Weights of a small mixture-of-experts language model, trained from scratch on English Wikipedia: 8 layers, 4 picks a token.
Below are experts of layer 4 (counted from 0) of a mixture-of-experts language model. Rows are named router (the router's row for the expert), gate (a neuron's input weights, with its number), up (a neuron's input weights, with its number), down (a neuron's output weights, with its number) and show model dimensions 0-127. Each number is 50 + 10 x the weight over its row's rms, rounded and kept within 0 to 99.
After each expert's rows: a language model's description of what the expert responds to. This comes from a sample of Wikipedia text that the model never trained on.

# expert 43
router:59 48 66 46 51 62 57 52 67 30 47 50 78 42 58 54 61 59 59 63 51 43 47 25 61 37 47 40 75 44 48 65 41 46 44 55 59 49 56 64 64 59 43 34 35 45 53 57 73 67 45 36 45 44 61 51 47 52 55 50 37 50 55 50 44 55 48 57 55 47 54 50 48 49 58 47 56 58 52 66 61 48 55 33 71 47 45 63 56 47 20 53 55 54 55 64 44 43 43 48 59 52 45 49 47 40 55 45 29 46 61 65 32 50 46 44 50 61 58 56 45 51 61 52 42 53 54 72
gate1:60 49 43 42 56 55 45 41 41 60 42 37 47 59 45 55 44 52 34 60 55 36 52 51 44 54 44 56 43 49 60 51 65 39 48 46 48 43 54 46 45 56 44 63 34 50 56 52 54 45 53 59 54 68 25 44 56 19 52 44 41 38 44 44 57 47 38 58 65 52 73 37 35 44 48 38 51 54 52 37 45 46 63 55 44 44 45 72 46 26 60 74 47 53 55 62 45 48 63 50 55 48 58 60 52 60 66 55 77 56 51 68 58 50 28 59 52 42 49 51 44 32 54 49 43 65 58 64
up1:46 45 35 62 65 59 47 37 36 41 54 39 30 39 52 53 30 60 51 41 48 55 57 44 53 48 41 33 61 66 39 53 39 60 63 53 55 48 36 40 68 58 59 61 50 48 50 42 63 56 54 58 59 42 51 52 64 63 36 49 41 59 46 55 32 31 51 46 63 52 54 65 39 63 57 48 55 68 44 45 58 54 44 42 39 18 46 48 44 56 46 56 51 37 54 42 64 56 42 42 52 34 44 22 36 56 58 46 62 41 60 38 53 39 57 39 45 40 60 61 56 54 58 58 43 61 53 46
down1:43 37 66 37 49 46 49 43 58 70 49 49 33 57 46 57 67 60 50 54 53 64 41 47 39 68 61 37 43 43 40 46 46 36 37 56 57 61 69 74 52 47 49 55 31 44 67 66 62 51 47 56 36 56 45 50 53 44 47 59 40 44 60 58 50 39 48 72 41 27 59 40 53 55 41 39 55 60 38 44 46 56 56 40 56 53 35 64 67 34 45 46 45 43 36 47 47 37 45 52 55 69 51 49 59 52 59 64 48 52 41 43 44 62 56 58 71 42 48 46 40 53 43 47 71 41 43 57
Description: Table cells and line breaks. Pipe separators in tables, single and double line breaks in infoboxes and lists, and heading equals signs; also road, way.

# expert 34
router:47 51 66 50 54 59 56 46 70 40 41 56 70 44 50 42 60 62 65 66 46 47 28 33 44 44 39 35 62 52 70 47 41 48 42 60 41 35 57 48 39 50 41 46 35 55 44 46 75 54 56 28 37 56 66 43 48 53 54 43 32 46 40 36 59 37 41 66 39 54 61 58 38 59 64 56 51 47 44 50 55 47 62 46 66 55 48 62 54 46 39 73 59 63 49 55 45 44 52 57 57 47 67 42 55 54 63 49 39 54 47 63 47 51 41 36 71 53 58 54 43 39 53 55 54 56 57 59
gate0:44 50 39 61 68 40 38 60 49 46 48 67 37 59 52 79 50 61 57 39 49 48 44 51 44 67 60 58 49 33 57 34 49 47 37 44 53 66 71 60 53 46 62 49 49 40 48 49 56 48 43 48 49 57 57 39 44 57 38 50 64 36 46 42 36 57 42 52 52 55 31 62 57 52 58 45 30 74 44 44 57 52 56 50 64 47 60 35 66 54 53 45 52 62 60 50 59 42 38 49 56 43 24 34 34 42 53 53 61 46 47 46 37 55 47 65 39 72 34 48 53 49 53 56 39 50 66 44
up0:53 59 64 53 26 39 50 33 44 65 47 59 42 57 41 16 52 46 55 51 62 37 45 58 50 43 68 54 49 46 40 55 55 48 45 41 49 28 41 40 49 60 44 70 53 48 65 32 33 61 62 50 53 45 54 39 34 35 73 43 33 54 59 44 72 62 28 58 42 46 50 46 46 46 50 57 51 49 39 49 37 52 59 48 50 46 46 49 49 55 58 52 54 46 39 58 44 62 41 33 37 58 54 69 36 47 47 50 57 47 35 49 40 46 43 58 64 49 50 49 51 51 49 64 62 54 39 38
down0:70 52 43 63 72 48 39 36 47 38 52 52 50 63 47 33 45 61 62 67 61 54 43 42 56 40 78 49 38 38 48 44 47 39 43 52 70 38 73 60 60 46 55 45 54 54 53 29 54 45 34 55 51 38 45 63 47 45 43 49 45 46 47 60 47 60 40 38 48 48 70 52 50 47 60 59 37 62 51 46 47 43 52 48 55 61 59 54 46 46 58 64 36 55 64 39 60 64 59 52 58 51 64 57 49 61 45 57 51 48 38 55 52 47 71 46 57 65 53 37 56 61 60 61 60 27 55 66
Description: Foreign name endings. Final syllables of foreign personal and place names, often in sports rosters or tables, such as Koivu, Nozomi, Musetti, Alberta.

# expert 38
router:55 66 69 56 53 63 50 43 68 37 47 63 77 38 53 48 59 60 62 57 49 46 30 32 43 35 40 40 60 48 57 49 43 45 39 56 52 37 59 47 49 59 46 41 39 52 44 36 76 69 48 44 37 44 54 45 42 54 47 54 42 49 48 42 57 41 47 56 42 53 60 58 50 55 55 52 49 53 40 58 59 43 73 45 69 48 53 59 65 49 43 65 55 51 63 56 47 37 35 58 52 65 55 48 45 56 58 40 28 42 55 64 35 47 59 37 61 50 51 66 45 46 50 50 44 51 55 76
gate0:54 42 49 57 53 64 38 50 53 40 48 43 55 37 42 43 39 48 38 49 58 54 47 47 55 58 65 49 41 50 64 47 72 43 53 35 40 47 58 31 48 40 50 51 64 46 35 52 47 44 41 50 26 61 55 44 73 65 56 56 50 62 77 59 33 55 58 50 45 53 60 64 63 43 55 35 58 51 32 34 60 58 59 49 56 60 68 64 38 40 65 67 31 46 56 43 47 53 33 55 41 43 42 39 44 43 54 64 29 42 58 58 50 39 52 54 35 59 58 54 35 55 45 50 56 49 57 51
up0:75 45 56 57 47 64 52 53 29 50 50 56 42 33 27 57 47 54 52 51 43 50 43 45 39 52 63 47 25 58 64 52 67 58 46 38 38 39 54 62 33 56 39 44 53 36 46 37 52 33 46 72 50 43 43 49 51 51 57 53 53 71 32 45 26 53 58 37 65 41 54 53 48 58 55 30 49 45 40 49 57 59 61 54 63 47 52 51 33 57 57 58 46 45 41 57 43 54 49 68 65 55 45 53 36 62 37 52 41 54 49 52 70 51 31 48 46 47 49 48 36 56 46 58 38 56 54 46
down0:50 53 57 57 57 47 54 49 55 39 44 30 66 62 43 28 60 64 57 32 72 50 67 63 77 52 52 20 48 33 58 41 34 50 47 62 40 46 62 45 50 43 58 38 48 64 41 48 51 42 44 48 44 51 50 56 46 48 50 45 43 48 51 56 61 53 49 51 67 53 64 47 41 56 46 61 56 61 43 61 49 52 54 42 55 59 61 59 50 55 44 70 57 60 47 66 64 53 48 65 45 57 37 42 52 29 53 48 34 28 42 47 46 47 41 48 39 45 53 53 57 30 53 60 58 53 39 68
Description: Nationality and country words. Nationality adjectives and place-name parts such as Hungarian, Bulgarian, American, United, British, local, New, Chinese, often in tables.

# expert 6
router:42 49 59 48 65 61 47 45 59 42 48 58 72 49 53 40 57 59 59 57 55 43 32 33 39 41 26 28 64 70 62 44 38 53 52 68 42 43 63 49 46 50 55 43 32 54 35 59 63 68 45 35 37 50 68 39 49 63 61 47 40 50 43 40 61 39 50 57 38 56 62 59 48 66 65 52 63 47 49 47 64 50 56 42 59 51 56 58 64 52 34 62 54 59 52 49 45 49 49 57 52 50 63 54 49 61 64 53 33 50 48 61 48 38 47 32 67 60 51 55 50 36 66 40 47 53 48 58
gate0:35 45 53 56 46 58 64 56 69 33 62 43 52 48 47 41 46 60 50 45 44 43 53 48 67 43 49 49 73 55 46 65 53 61 49 53 33 70 45 55 54 49 62 38 63 60 65 62 55 46 55 57 48 65 35 57 67 65 38 37 26 66 45 47 58 42 45 47 50 56 53 58 39 56 54 46 49 74 48 64 61 59 45 50 38 48 51 54 57 54 50 54 57 55 54 59 53 59 57 46 64 28 59 33 64 44 60 46 54 40 85 42 55 34 55 59 49 50 58 59 46 38 41 54 54 54 60 43
up0:37 57 56 50 54 44 53 47 44 38 49 47 38 52 46 50 50 64 51 42 39 59 58 35 68 45 45 28 48 54 50 48 38 50 49 48 48 61 74 54 62 75 66 42 59 54 56 50 48 41 60 55 56 40 45 53 77 46 33 29 41 34 46 42 52 49 39 52 59 58 50 50 44 38 54 38 55 62 41 42 52 60 63 54 43 34 34 61 53 42 49 63 64 69 57 61 35 59 59 63 62 57 42 55 53 51 45 47 50 25 73 50 27 51 54 56 36 50 43 53 47 54 48 42 61 38 52 55
down0:52 47 51 60 45 55 40 49 44 57 60 59 43 62 58 48 60 35 51 60 50 28 64 47 47 46 43 69 49 41 72 44 52 45 58 58 59 52 47 43 47 36 56 59 61 61 34 52 53 46 60 34 41 34 38 48 31 47 39 65 50 64 33 42 42 59 52 45 60 36 68 51 43 39 59 36 56 34 44 55 79 44 46 44 36 45 47 48 54 42 68 42 59 52 28 37 63 45 52 48 41 35 62 33 49 68 40 56 47 59 43 59 56 61 45 43 53 37 49 60 54 39 49 41 45 37 52 49
Description: Plural subjects and most. Plural nouns, "they", "that", and "most/some" in superlative or partitive uses, such as most popular, most of them, players, teams.

# expert 2
router:44 47 68 65 72 55 40 55 73 43 46 60 63 48 53 38 61 61 53 52 56 59 39 40 44 43 30 47 50 58 66 48 41 51 43 69 46 57 64 47 40 49 44 34 40 59 46 61 63 59 49 41 37 55 64 39 58 50 63 47 27 53 45 56 65 42 47 62 35 52 60 64 39 65 56 49 36 44 59 41 66 54 56 40 66 56 46 48 62 53 38 54 62 57 46 52 56 50 52 60 54 61 65 42 55 59 47 66 51 51 53 59 43 54 54 33 64 75 52 59 49 61 38 58 54 56 66 60
gate0:62 61 46 58 29 49 55 64 56 67 53 52 44 61 45 86 56 45 48 40 48 56 53 56 52 51 72 52 37 56 35 48 53 54 47 43 47 68 37 44 56 53 46 33 51 66 44 46 37 55 38 46 38 54 35 63 23 39 55 61 68 65 48 38 53 56 61 40 47 40 57 39 47 39 43 40 46 33 71 66 51 50 52 43 61 50 51 37 60 41 57 39 42 53 55 36 36 60 69 53 43 50 54 68 51 53 36 44 58 51 61 53 47 56 61 53 47 44 57 51 36 43 47 55 53 45 56 53
up0:45 44 38 42 62 51 47 36 39 40 70 42 45 45 65 45 32 59 36 47 52 43 66 62 33 40 40 44 58 58 46 47 46 43 50 57 37 30 45 52 51 53 39 69 38 45 34 47 55 57 62 49 73 32 38 47 63 59 33 54 39 48 52 59 31 38 47 45 58 54 56 39 53 37 46 58 59 69 47 38 44 54 56 67 44 42 38 53 38 66 51 55 51 37 51 48 60 61 48 37 54 59 53 28 52 59 58 56 58 49 50 45 63 56 54 39 52 44 43 50 61 59 66 44 29 37 37 53
down0:66 50 45 43 48 65 47 33 45 49 53 65 47 63 55 42 43 36 51 51 59 54 55 52 36 43 48 46 63 56 55 42 62 47 66 44 53 60 51 44 48 42 57 31 57 69 57 46 36 41 41 47 46 45 68 65 61 39 30 41 58 59 52 34 51 55 40 54 62 58 52 53 67 53 45 42 30 50 43 53 36 76 51 24 27 58 44 48 30 57 47 49 52 65 38 57 68 34 58 57 58 57 55 54 51 60 59 59 40 66 46 48 49 51 40 43 47 75 47 46 54 67 47 52 53 42 47 43
Description: Past-tense verbs, word starts. Past-tense verbs and fragments after a subject, like population was, peaked, noted, opened, attended, plus early word pieces such as av, un, dec.

# expert 54
router:41 47 69 52 69 64 55 51 65 50 41 53 68 51 43 37 58 53 64 58 48 54 28 38 47 44 35 39 59 69 69 49 40 50 46 69 54 50 68 45 39 54 41 44 33 46 48 52 74 63 56 32 34 41 64 39 43 60 55 47 48 50 38 47 57 44 40 67 41 57 57 60 52 73 69 51 52 41 51 43 61 50 66 40 72 55 54 54 58 47 39 67 53 63 52 51 54 48 48 49 69 49 59 44 55 57 52 53 42 58 44 60 46 47 43 37 61 59 55 48 43 54 50 50 47 37 65 58
gate0:50 31 56 49 51 48 49 52 43 43 50 37 40 41 55 44 49 54 36 44 56 53 54 37 49 36 42 45 60 50 58 42 60 49 45 36 53 51 54 41 48 62 39 62 66 37 42 41 70 35 49 40 49 61 46 59 55 56 54 34 54 48 62 38 44 31 50 52 45 50 53 59 37 28 47 32 45 70 47 58 46 34 46 63 49 40 39 58 31 28 51 40 53 49 48 67 57 42 50 79 50 72 54 44 38 61 52 63 38 31 45 65 47 53 43 47 43 45 51 68 25 49 42 47 50 38 49 49
up0:54 48 50 44 57 46 48 50 73 43 69 43 64 53 47 59 54 38 44 39 51 61 55 37 64 50 54 48 41 43 38 45 39 39 55 37 42 38 39 61 55 46 37 50 54 55 30 63 43 46 41 62 62 52 55 62 54 34 61 38 37 44 63 46 42 42 60 53 61 47 56 52 52 26 45 61 23 46 54 53 41 38 40 39 52 30 51 38 43 38 39 51 29 38 45 57 36 61 61 41 44 53 38 55 64 32 42 50 56 65 47 40 63 58 51 64 56 49 25 58 50 54 52 45 45 38 51 55
down0:57 53 45 43 63 35 63 46 53 60 47 58 42 52 45 52 72 59 37 46 34 51 56 46 48 37 45 31 56 41 45 58 49 64 39 65 54 48 56 57 58 50 55 49 48 46 52 25 59 55 49 57 52 49 38 53 40 42 67 44 58 44 60 42 35 40 58 49 49 46 54 43 48 31 57 49 55 50 57 50 57 36 67 61 47 43 53 51 54 38 50 48 55 39 28 57 37 24 50 64 67 57 53 42 48 61 55 45 58 69 38 64 68 42 46 44 69 60 53 57 64 57 77 70 51 46 39 41
Description: Second word pieces. Second fragment of a word after a capitalised first piece, as in He-ad, Gr-ade, Monast-ery, Num-ber, Reut-ers.

# expert 12
router:42 49 49 53 63 68 46 51 64 31 43 50 72 39 56 45 54 52 68 51 51 49 42 40 43 50 28 39 49 68 68 45 30 45 45 70 42 49 64 56 36 52 46 40 36 41 35 59 65 69 46 33 40 34 66 48 48 55 59 62 49 37 38 40 62 39 45 58 42 52 63 51 41 63 68 51 52 48 49 42 54 48 72 58 50 61 56 64 73 50 43 73 56 53 52 47 46 56 43 53 49 50 52 39 52 59 57 55 48 61 43 60 36 49 44 38 54 54 48 51 48 43 64 49 48 48 56 63
gate0:49 54 52 56 54 56 36 58 51 50 48 36 58 48 44 43 39 37 65 46 47 43 34 54 38 64 49 76 53 50 51 50 51 40 58 60 63 48 66 50 47 46 59 47 41 43 52 66 70 77 38 53 67 37 70 31 44 52 57 64 44 30 57 44 56 39 27 50 56 48 51 63 70 19 57 47 58 57 56 43 42 67 50 51 64 56 53 38 47 52 40 46 52 52 56 48 65 48 50 64 43 52 54 52 55 57 57 62 52 75 48 46 47 55 45 55 42 54 63 55 45 54 50 61 64 49 37 48
up0:52 64 56 50 53 55 42 53 42 42 41 64 49 46 42 46 43 29 66 54 51 63 58 64 68 49 59 59 38 52 50 47 32 30 57 53 50 53 47 36 43 47 44 40 68 61 60 54 60 55 51 42 46 52 52 50 40 53 53 62 67 68 48 53 54 34 66 72 34 22 55 71 46 53 41 76 48 57 65 58 61 44 43 45 54 49 45 55 40 46 58 32 52 46 59 49 45 49 27 39 39 48 42 57 58 49 59 46 59 56 55 40 48 52 46 37 33 65 50 39 60 53 47 66 53 50 47 60
down0:39 43 48 55 39 57 51 47 49 51 31 64 56 32 72 59 51 53 45 55 61 56 60 40 47 43 41 38 65 39 47 52 44 57 47 53 54 44 43 45 60 56 40 34 56 47 37 45 44 61 53 31 53 47 56 56 41 40 26 50 38 40 44 48 46 58 47 58 62 71 54 45 48 74 48 66 36 40 50 54 61 40 62 54 50 52 40 46 57 56 59 53 65 56 65 47 63 57 42 64 30 67 45 45 39 68 44 21 39 46 35 59 55 55 47 54 48 32 51 49 47 37 59 61 60 52 54 67
Description: Institution names, word pieces. Middle pieces of words and proper names, especially institution nouns like School, Department, Court, Society, plus pieces like Nott-ing-ham, histor-ians.

# expert 61
router:55 44 71 43 67 67 53 55 67 36 45 38 63 56 34 41 54 68 57 56 41 49 38 52 56 41 38 46 53 53 53 47 47 46 34 44 35 47 66 54 53 56 33 51 43 42 41 53 62 62 50 33 43 48 61 53 33 52 45 50 27 52 36 44 55 54 49 53 49 65 60 50 49 55 66 52 22 47 38 37 57 59 59 49 57 45 48 57 46 39 47 63 53 56 34 44 37 53 50 61 56 49 72 50 54 68 53 60 36 56 53 59 39 49 32 46 73 56 35 44 51 41 64 47 40 54 62 43
gate0:57 46 67 60 51 61 74 50 48 34 57 54 64 52 49 50 48 43 56 41 43 60 45 55 43 39 62 55 53 33 49 65 33 43 46 49 40 70 69 57 60 37 61 63 52 39 52 54 46 57 36 48 52 53 56 56 45 62 59 50 54 53 61 32 58 50 61 48 46 55 46 63 62 57 48 41 61 66 38 63 56 58 39 53 48 64 62 59 44 61 54 52 33 42 48 39 69 32 58 67 38 32 57 54 52 42 46 52 38 54 69 49 56 39 54 44 50 74 52 59 59 45 56 67 41 64 35 40
up0:65 40 67 55 45 60 65 35 53 39 63 35 59 55 49 58 37 64 60 57 42 51 48 73 28 53 48 53 59 37 50 53 79 48 30 54 46 51 68 27 51 44 50 55 52 42 70 51 35 46 31 49 46 55 56 44 41 56 51 38 51 50 58 45 57 66 32 32 64 54 50 36 49 43 53 50 52 60 48 47 51 42 61 44 52 48 52 49 42 58 65 67 53 49 43 37 54 40 69 60 52 31 57 52 49 66 57 57 35 40 52 52 47 45 62 47 62 49 44 52 48 52 47 51 50 47 56 27
down0:54 50 55 60 44 68 56 56 25 51 42 45 44 23 52 57 61 55 50 55 39 54 43 41 52 52 39 48 42 53 42 48 36 63 64 59 42 52 62 53 50 52 51 36 44 33 49 41 72 41 32 40 35 32 37 64 47 64 53 46 74 65 57 38 60 54 54 53 57 48 56 60 60 58 56 55 58 43 62 52 51 46 54 65 68 46 54 44 49 53 56 45 72 51 57 52 55 56 49 48 45 52 48 40 37 36 62 33 36 49 42 59 43 43 66 35 32 49 48 49 66 46 65 56 59 36 38 50
Description: Name endings and taxon entries. Line breaks after species or genus titles in taxonomy entries, and Romance name pieces ending words like de, ina, us, o.

# expert 20
router:50 45 49 43 67 61 52 48 57 36 51 61 59 46 64 51 68 50 47 48 56 54 42 45 52 53 34 39 47 51 57 71 59 57 62 56 49 66 66 60 44 55 36 41 49 59 52 50 59 61 56 41 45 51 59 44 64 53 65 45 30 44 38 59 60 39 45 76 39 54 68 45 40 55 54 38 47 35 57 49 43 47 57 36 58 49 34 51 55 50 46 54 52 52 50 59 60 56 43 56 55 59 67 34 59 48 45 82 38 52 49 54 44 50 45 21 61 62 55 70 31 65 41 61 44 42 47 54
gate0:50 44 70 46 50 56 70 58 41 40 51 38 57 33 52 46 34 54 41 55 59 39 55 62 68 26 65 34 56 61 47 51 39 53 61 44 49 57 39 56 54 43 51 38 39 46 47 49 46 33 55 54 22 40 52 55 61 47 50 40 42 40 32 50 48 59 57 57 70 27 57 47 49 67 51 47 33 46 48 34 54 54 52 68 54 40 40 51 54 28 39 63 46 59 54 42 39 47 42 36 67 40 46 45 42 55 69 61 29 53 55 45 41 54 55 59 57 51 59 50 40 44 42 52 48 45 45 47
up0:58 46 55 61 60 57 55 31 60 49 45 54 59 50 43 51 49 52 42 57 46 47 45 44 34 71 36 63 66 36 56 57 59 43 34 55 41 45 55 37 63 58 53 54 47 39 62 45 46 56 50 51 61 60 44 39 51 47 61 50 30 46 44 42 54 35 35 39 32 46 34 44 35 47 48 72 57 64 29 54 43 63 64 36 55 51 39 47 49 68 58 53 61 51 38 58 57 51 52 43 52 54 48 41 67 61 35 51 74 42 52 53 59 43 48 23 61 40 49 61 49 47 37 57 62 66 61 51
down0:42 38 61 48 54 54 52 49 62 47 59 53 42 53 43 50 54 49 34 38 51 41 41 43 68 51 55 56 57 33 51 56 51 40 52 33 48 52 64 61 34 53 51 54 39 37 28 50 40 52 53 35 51 60 60 27 59 41 37 41 42 48 43 50 57 46 42 60 45 41 53 42 63 64 38 64 73 75 42 47 49 52 54 58 55 63 52 50 61 59 73 38 47 61 51 44 41 44 41 40 62 32 65 27 66 54 48 46 34 48 51 61 47 53 44 38 45 37 49 68 59 50 58 59 67 56 36 54
Description: Infobox colons, word pieces. Colons after infobox field names (Year:, Preceded by:) and mid-word pieces like Represent|ing, Botan|ic, dis, reas, lik.

# expert 35
router:48 45 47 50 73 68 54 40 52 53 57 55 67 32 56 31 48 41 51 46 54 55 37 42 49 56 39 49 43 67 69 51 42 43 43 64 35 41 62 57 50 40 38 35 41 41 37 73 49 56 37 42 40 42 48 46 64 54 63 41 39 47 47 35 59 54 45 55 45 60 57 49 52 58 53 48 43 43 35 37 50 38 62 48 51 77 53 67 53 46 44 72 36 46 51 53 44 58 42 44 56 45 51 52 75 68 49 54 46 59 47 55 48 57 40 53 76 59 56 45 43 32 49 34 58 45 51 53
gate0:43 50 42 60 61 54 53 54 34 48 41 58 49 56 58 46 47 48 52 59 40 53 45 56 45 72 50 50 38 64 52 45 50 29 58 45 60 54 59 46 44 35 56 42 42 45 33 52 51 48 48 32 37 52 50 54 33 50 50 57 49 49 47 31 63 51 23 59 58 60 70 62 58 60 68 33 49 53 60 29 66 54 48 42 59 50 64 50 37 54 65 50 49 42 49 59 49 56 54 66 51 35 62 49 31 70 40 65 64 42 46 43 59 61 43 71 57 62 46 34 48 48 45 71 48 41 41 50
up0:48 48 46 59 40 72 45 54 59 46 34 53 61 48 47 60 28 58 47 65 44 53 45 58 55 43 43 47 59 36 44 45 46 38 51 40 44 41 54 49 42 50 48 41 31 46 45 56 47 63 63 54 53 42 45 54 17 58 46 41 65 63 47 40 62 52 52 50 64 44 52 57 51 55 36 48 43 43 60 36 36 51 63 26 59 44 50 47 40 39 44 34 55 41 44 50 36 56 48 45 56 51 48 63 58 53 33 56 52 49 26 55 66 55 20 59 48 31 36 37 62 46 43 55 61 47 35 49
down0:55 28 60 54 50 46 43 40 44 36 73 44 51 45 57 56 50 47 55 56 44 60 48 45 51 36 44 46 64 51 43 48 34 63 75 57 51 58 35 57 51 49 53 76 59 66 52 66 50 56 53 66 36 51 69 61 55 53 46 58 53 54 58 72 52 45 47 63 42 62 55 31 43 43 68 49 39 71 48 54 62 52 54 55 63 76 50 56 57 43 43 59 31 50 47 44 60 59 49 64 49 63 37 42 45 56 43 43 49 50 55 42 45 55 68 34 62 53 62 49 60 50 49 49 68 59 57 54
Description: Mid-word suffix pieces. Suffix and middle pieces of common English words, such as -ures, -ed, -s, plus "on" after focusing and commas.

# expert 3
router:52 46 48 20 62 71 60 46 64 48 63 63 55 33 62 53 39 55 61 51 42 52 35 40 49 62 23 45 46 55 66 53 44 39 44 63 49 47 73 44 50 48 44 45 50 50 47 52 54 55 30 42 45 51 51 44 47 56 65 65 50 50 51 48 53 42 50 42 56 52 73 54 36 67 43 50 41 44 39 53 45 34 64 48 47 50 39 60 47 45 38 68 54 44 59 54 42 56 49 54 49 55 52 46 59 72 47 59 42 67 44 59 39 40 47 46 71 53 40 59 36 36 55 34 63 45 53 68
gate0:67 63 38 61 58 49 76 53 54 55 78 58 47 78 43 46 53 30 50 44 62 54 52 42 50 59 61 54 40 55 59 51 66 58 52 49 49 57 52 36 31 49 56 66 60 46 49 45 55 55 46 60 36 46 55 49 63 60 45 46 56 52 50 54 54 50 59 52 53 52 38 62 69 53 51 44 37 35 49 60 32 67 53 56 60 60 60 56 66 51 59 60 47 34 38 37 39 36 50 57 47 53 50 78 54 54 54 50 48 55 45 54 40 41 54 57 50 74 64 47 40 62 68 55 56 53 48 61
up0:57 55 51 30 52 51 40 53 45 60 44 47 50 27 48 63 64 41 35 40 39 53 45 65 35 54 46 42 58 47 55 55 42 44 38 51 45 35 46 59 52 51 44 45 46 48 52 52 67 62 36 59 75 33 54 43 34 42 51 52 46 40 38 38 30 54 42 42 44 41 46 40 42 49 76 48 60 60 65 45 66 54 55 41 33 46 38 39 43 41 38 46 64 67 55 56 56 57 53 53 52 38 55 28 57 43 44 54 41 51 43 52 55 69 38 37 57 31 55 52 60 37 44 64 56 55 41 36
down0:46 49 25 53 59 65 51 49 47 55 51 68 38 64 48 44 40 60 46 52 52 72 40 54 46 55 55 53 39 56 36 60 61 43 44 49 31 57 58 47 26 56 30 57 70 45 37 43 62 60 59 38 71 43 53 56 46 58 31 48 66 48 37 42 36 59 41 54 42 43 54 45 65 39 40 44 50 45 51 32 28 42 47 42 55 38 50 59 45 47 62 58 49 65 60 54 48 43 58 59 40 35 51 48 48 61 73 47 49 46 38 45 55 46 52 50 36 62 56 59 58 45 46 52 53 41 58 28
Description: Opening parentheses, kin nouns. Opening parentheses before dates, ages, authorities or countries, as in (aged 47), (1999), (GER); also kin nouns like son, father, wife.

# expert 10
router:45 45 51 38 65 57 53 48 56 38 50 54 60 49 45 49 58 49 61 53 31 50 35 43 51 48 22 38 52 71 71 53 50 45 47 58 52 39 60 55 51 43 48 50 53 46 39 46 81 65 50 27 39 60 61 48 49 64 66 45 32 55 40 50 48 41 59 66 49 49 58 56 45 59 62 44 55 42 38 48 51 57 67 50 60 47 43 52 70 48 35 54 58 54 50 53 46 64 54 63 55 52 63 45 52 68 59 50 38 57 38 68 59 37 49 28 68 61 51 64 46 45 56 42 55 35 61 52
gate0:55 29 52 64 63 47 65 58 59 52 58 59 38 50 50 51 43 55 46 53 39 58 62 52 43 57 47 69 45 51 62 46 42 60 44 40 41 48 59 43 52 68 59 39 39 39 39 27 43 54 65 42 53 27 44 36 55 44 58 45 54 34 70 48 33 56 49 57 49 45 53 45 53 58 52 41 45 64 55 39 50 57 44 36 26 53 63 51 54 49 37 57 36 43 35 58 54 47 44 46 53 41 36 39 41 68 46 61 37 62 57 35 43 58 52 44 31 50 36 56 40 43 64 24 47 44 57 62
up0:48 49 49 46 34 48 57 37 48 37 52 44 57 60 35 44 57 52 56 62 56 52 63 42 47 27 60 45 60 56 40 60 50 39 48 42 44 60 23 38 48 36 48 57 42 64 71 57 56 43 50 57 44 70 66 60 53 39 48 43 43 57 34 51 58 63 49 49 65 53 53 23 46 54 44 76 46 56 42 41 51 51 59 56 59 44 44 44 42 55 73 57 71 40 56 55 54 42 39 51 67 49 64 53 42 45 55 62 47 23 59 41 59 49 53 58 61 56 64 55 65 60 41 57 49 52 49 54
down0:29 51 39 40 54 52 48 54 48 60 51 40 57 62 66 52 55 44 57 42 64 58 59 62 59 59 56 47 59 33 55 47 47 45 62 49 65 41 43 65 47 48 32 38 53 64 71 73 52 55 45 64 71 52 43 52 25 53 57 44 50 51 60 49 51 47 61 57 65 43 44 49 59 61 30 44 45 35 58 40 47 64 55 38 67 29 38 57 48 50 46 60 42 56 52 40 49 64 52 62 47 46 50 45 49 49 59 52 35 58 73 56 32 43 63 72 55 48 43 31 56 43 56 50 48 54 43 59
Description: Biography and plot verbs. Verbs and possessives in biographies and plot synopses after a name or pronoun, such as wrote, married, lives, her, his.

# expert 11
router:47 53 65 42 64 71 47 51 71 34 60 56 73 44 65 47 56 60 53 56 47 70 36 40 38 45 26 56 60 37 77 54 45 54 49 56 48 39 58 54 42 55 39 52 47 46 52 49 69 56 37 37 49 50 60 37 40 53 53 50 53 50 50 45 58 55 51 59 31 61 58 51 42 55 56 36 64 37 49 57 59 51 60 36 60 55 47 50 59 58 58 61 46 47 43 58 49 43 43 59 49 50 58 53 49 56 50 59 34 61 32 49 27 36 52 30 73 59 56 51 49 50 47 58 49 43 70 48
gate1:34 46 42 61 53 64 35 55 55 54 66 38 43 36 67 49 52 51 47 47 35 59 29 48 50 63 53 38 34 49 51 56 55 51 57 58 56 68 55 72 38 53 63 63 45 67 64 45 53 33 35 59 52 54 56 43 47 61 54 48 27 61 49 68 47 42 65 75 39 51 54 59 57 55 60 41 63 41 56 31 34 55 56 36 42 48 44 40 54 56 64 41 48 40 35 59 53 45 49 58 49 45 56 23 54 59 55 53 60 53 51 55 36 51 33 57 54 41 55 47 50 47 39 55 45 59 45 55
up1:56 60 34 42 54 57 44 49 46 60 49 43 27 67 48 25 49 43 53 33 39 40 51 54 61 65 65 62 41 41 55 37 59 57 44 71 35 74 57 30 52 70 45 60 43 54 47 59 40 46 49 57 50 35 51 50 47 38 60 54 46 56 50 66 39 55 45 48 48 52 56 45 49 41 59 54 58 50 66 27 42 57 34 45 51 46 34 49 43 57 42 54 59 52 49 55 58 51 35 61 53 46 60 47 41 67 27 54 47 55 58 43 53 63 64 62 22 55 39 59 54 46 46 45 48 46 46 53
down1:53 46 45 55 56 56 55 47 49 56 52 53 57 38 65 75 64 46 52 62 52 43 34 54 41 51 48 49 49 61 55 39 54 48 43 42 49 41 70 45 52 36 50 52 24 53 59 62 41 46 39 60 61 55 47 46 46 45 54 39 58 35 55 40 63 65 60 37 36 56 32 60 46 46 41 46 51 33 44 31 48 50 61 40 47 42 48 66 46 48 47 50 41 63 57 68 41 43 48 69 24 52 54 72 55 59 50 34 48 34 39 50 41 66 40 57 47 37 72 31 49 51 49 63 62 57 46 41
Description: Paragraph breaks, slate roof. Double line breaks after sentence-final periods before headings or new paragraphs, plus "slate" in building descriptions and common word-initial stems like con, dec.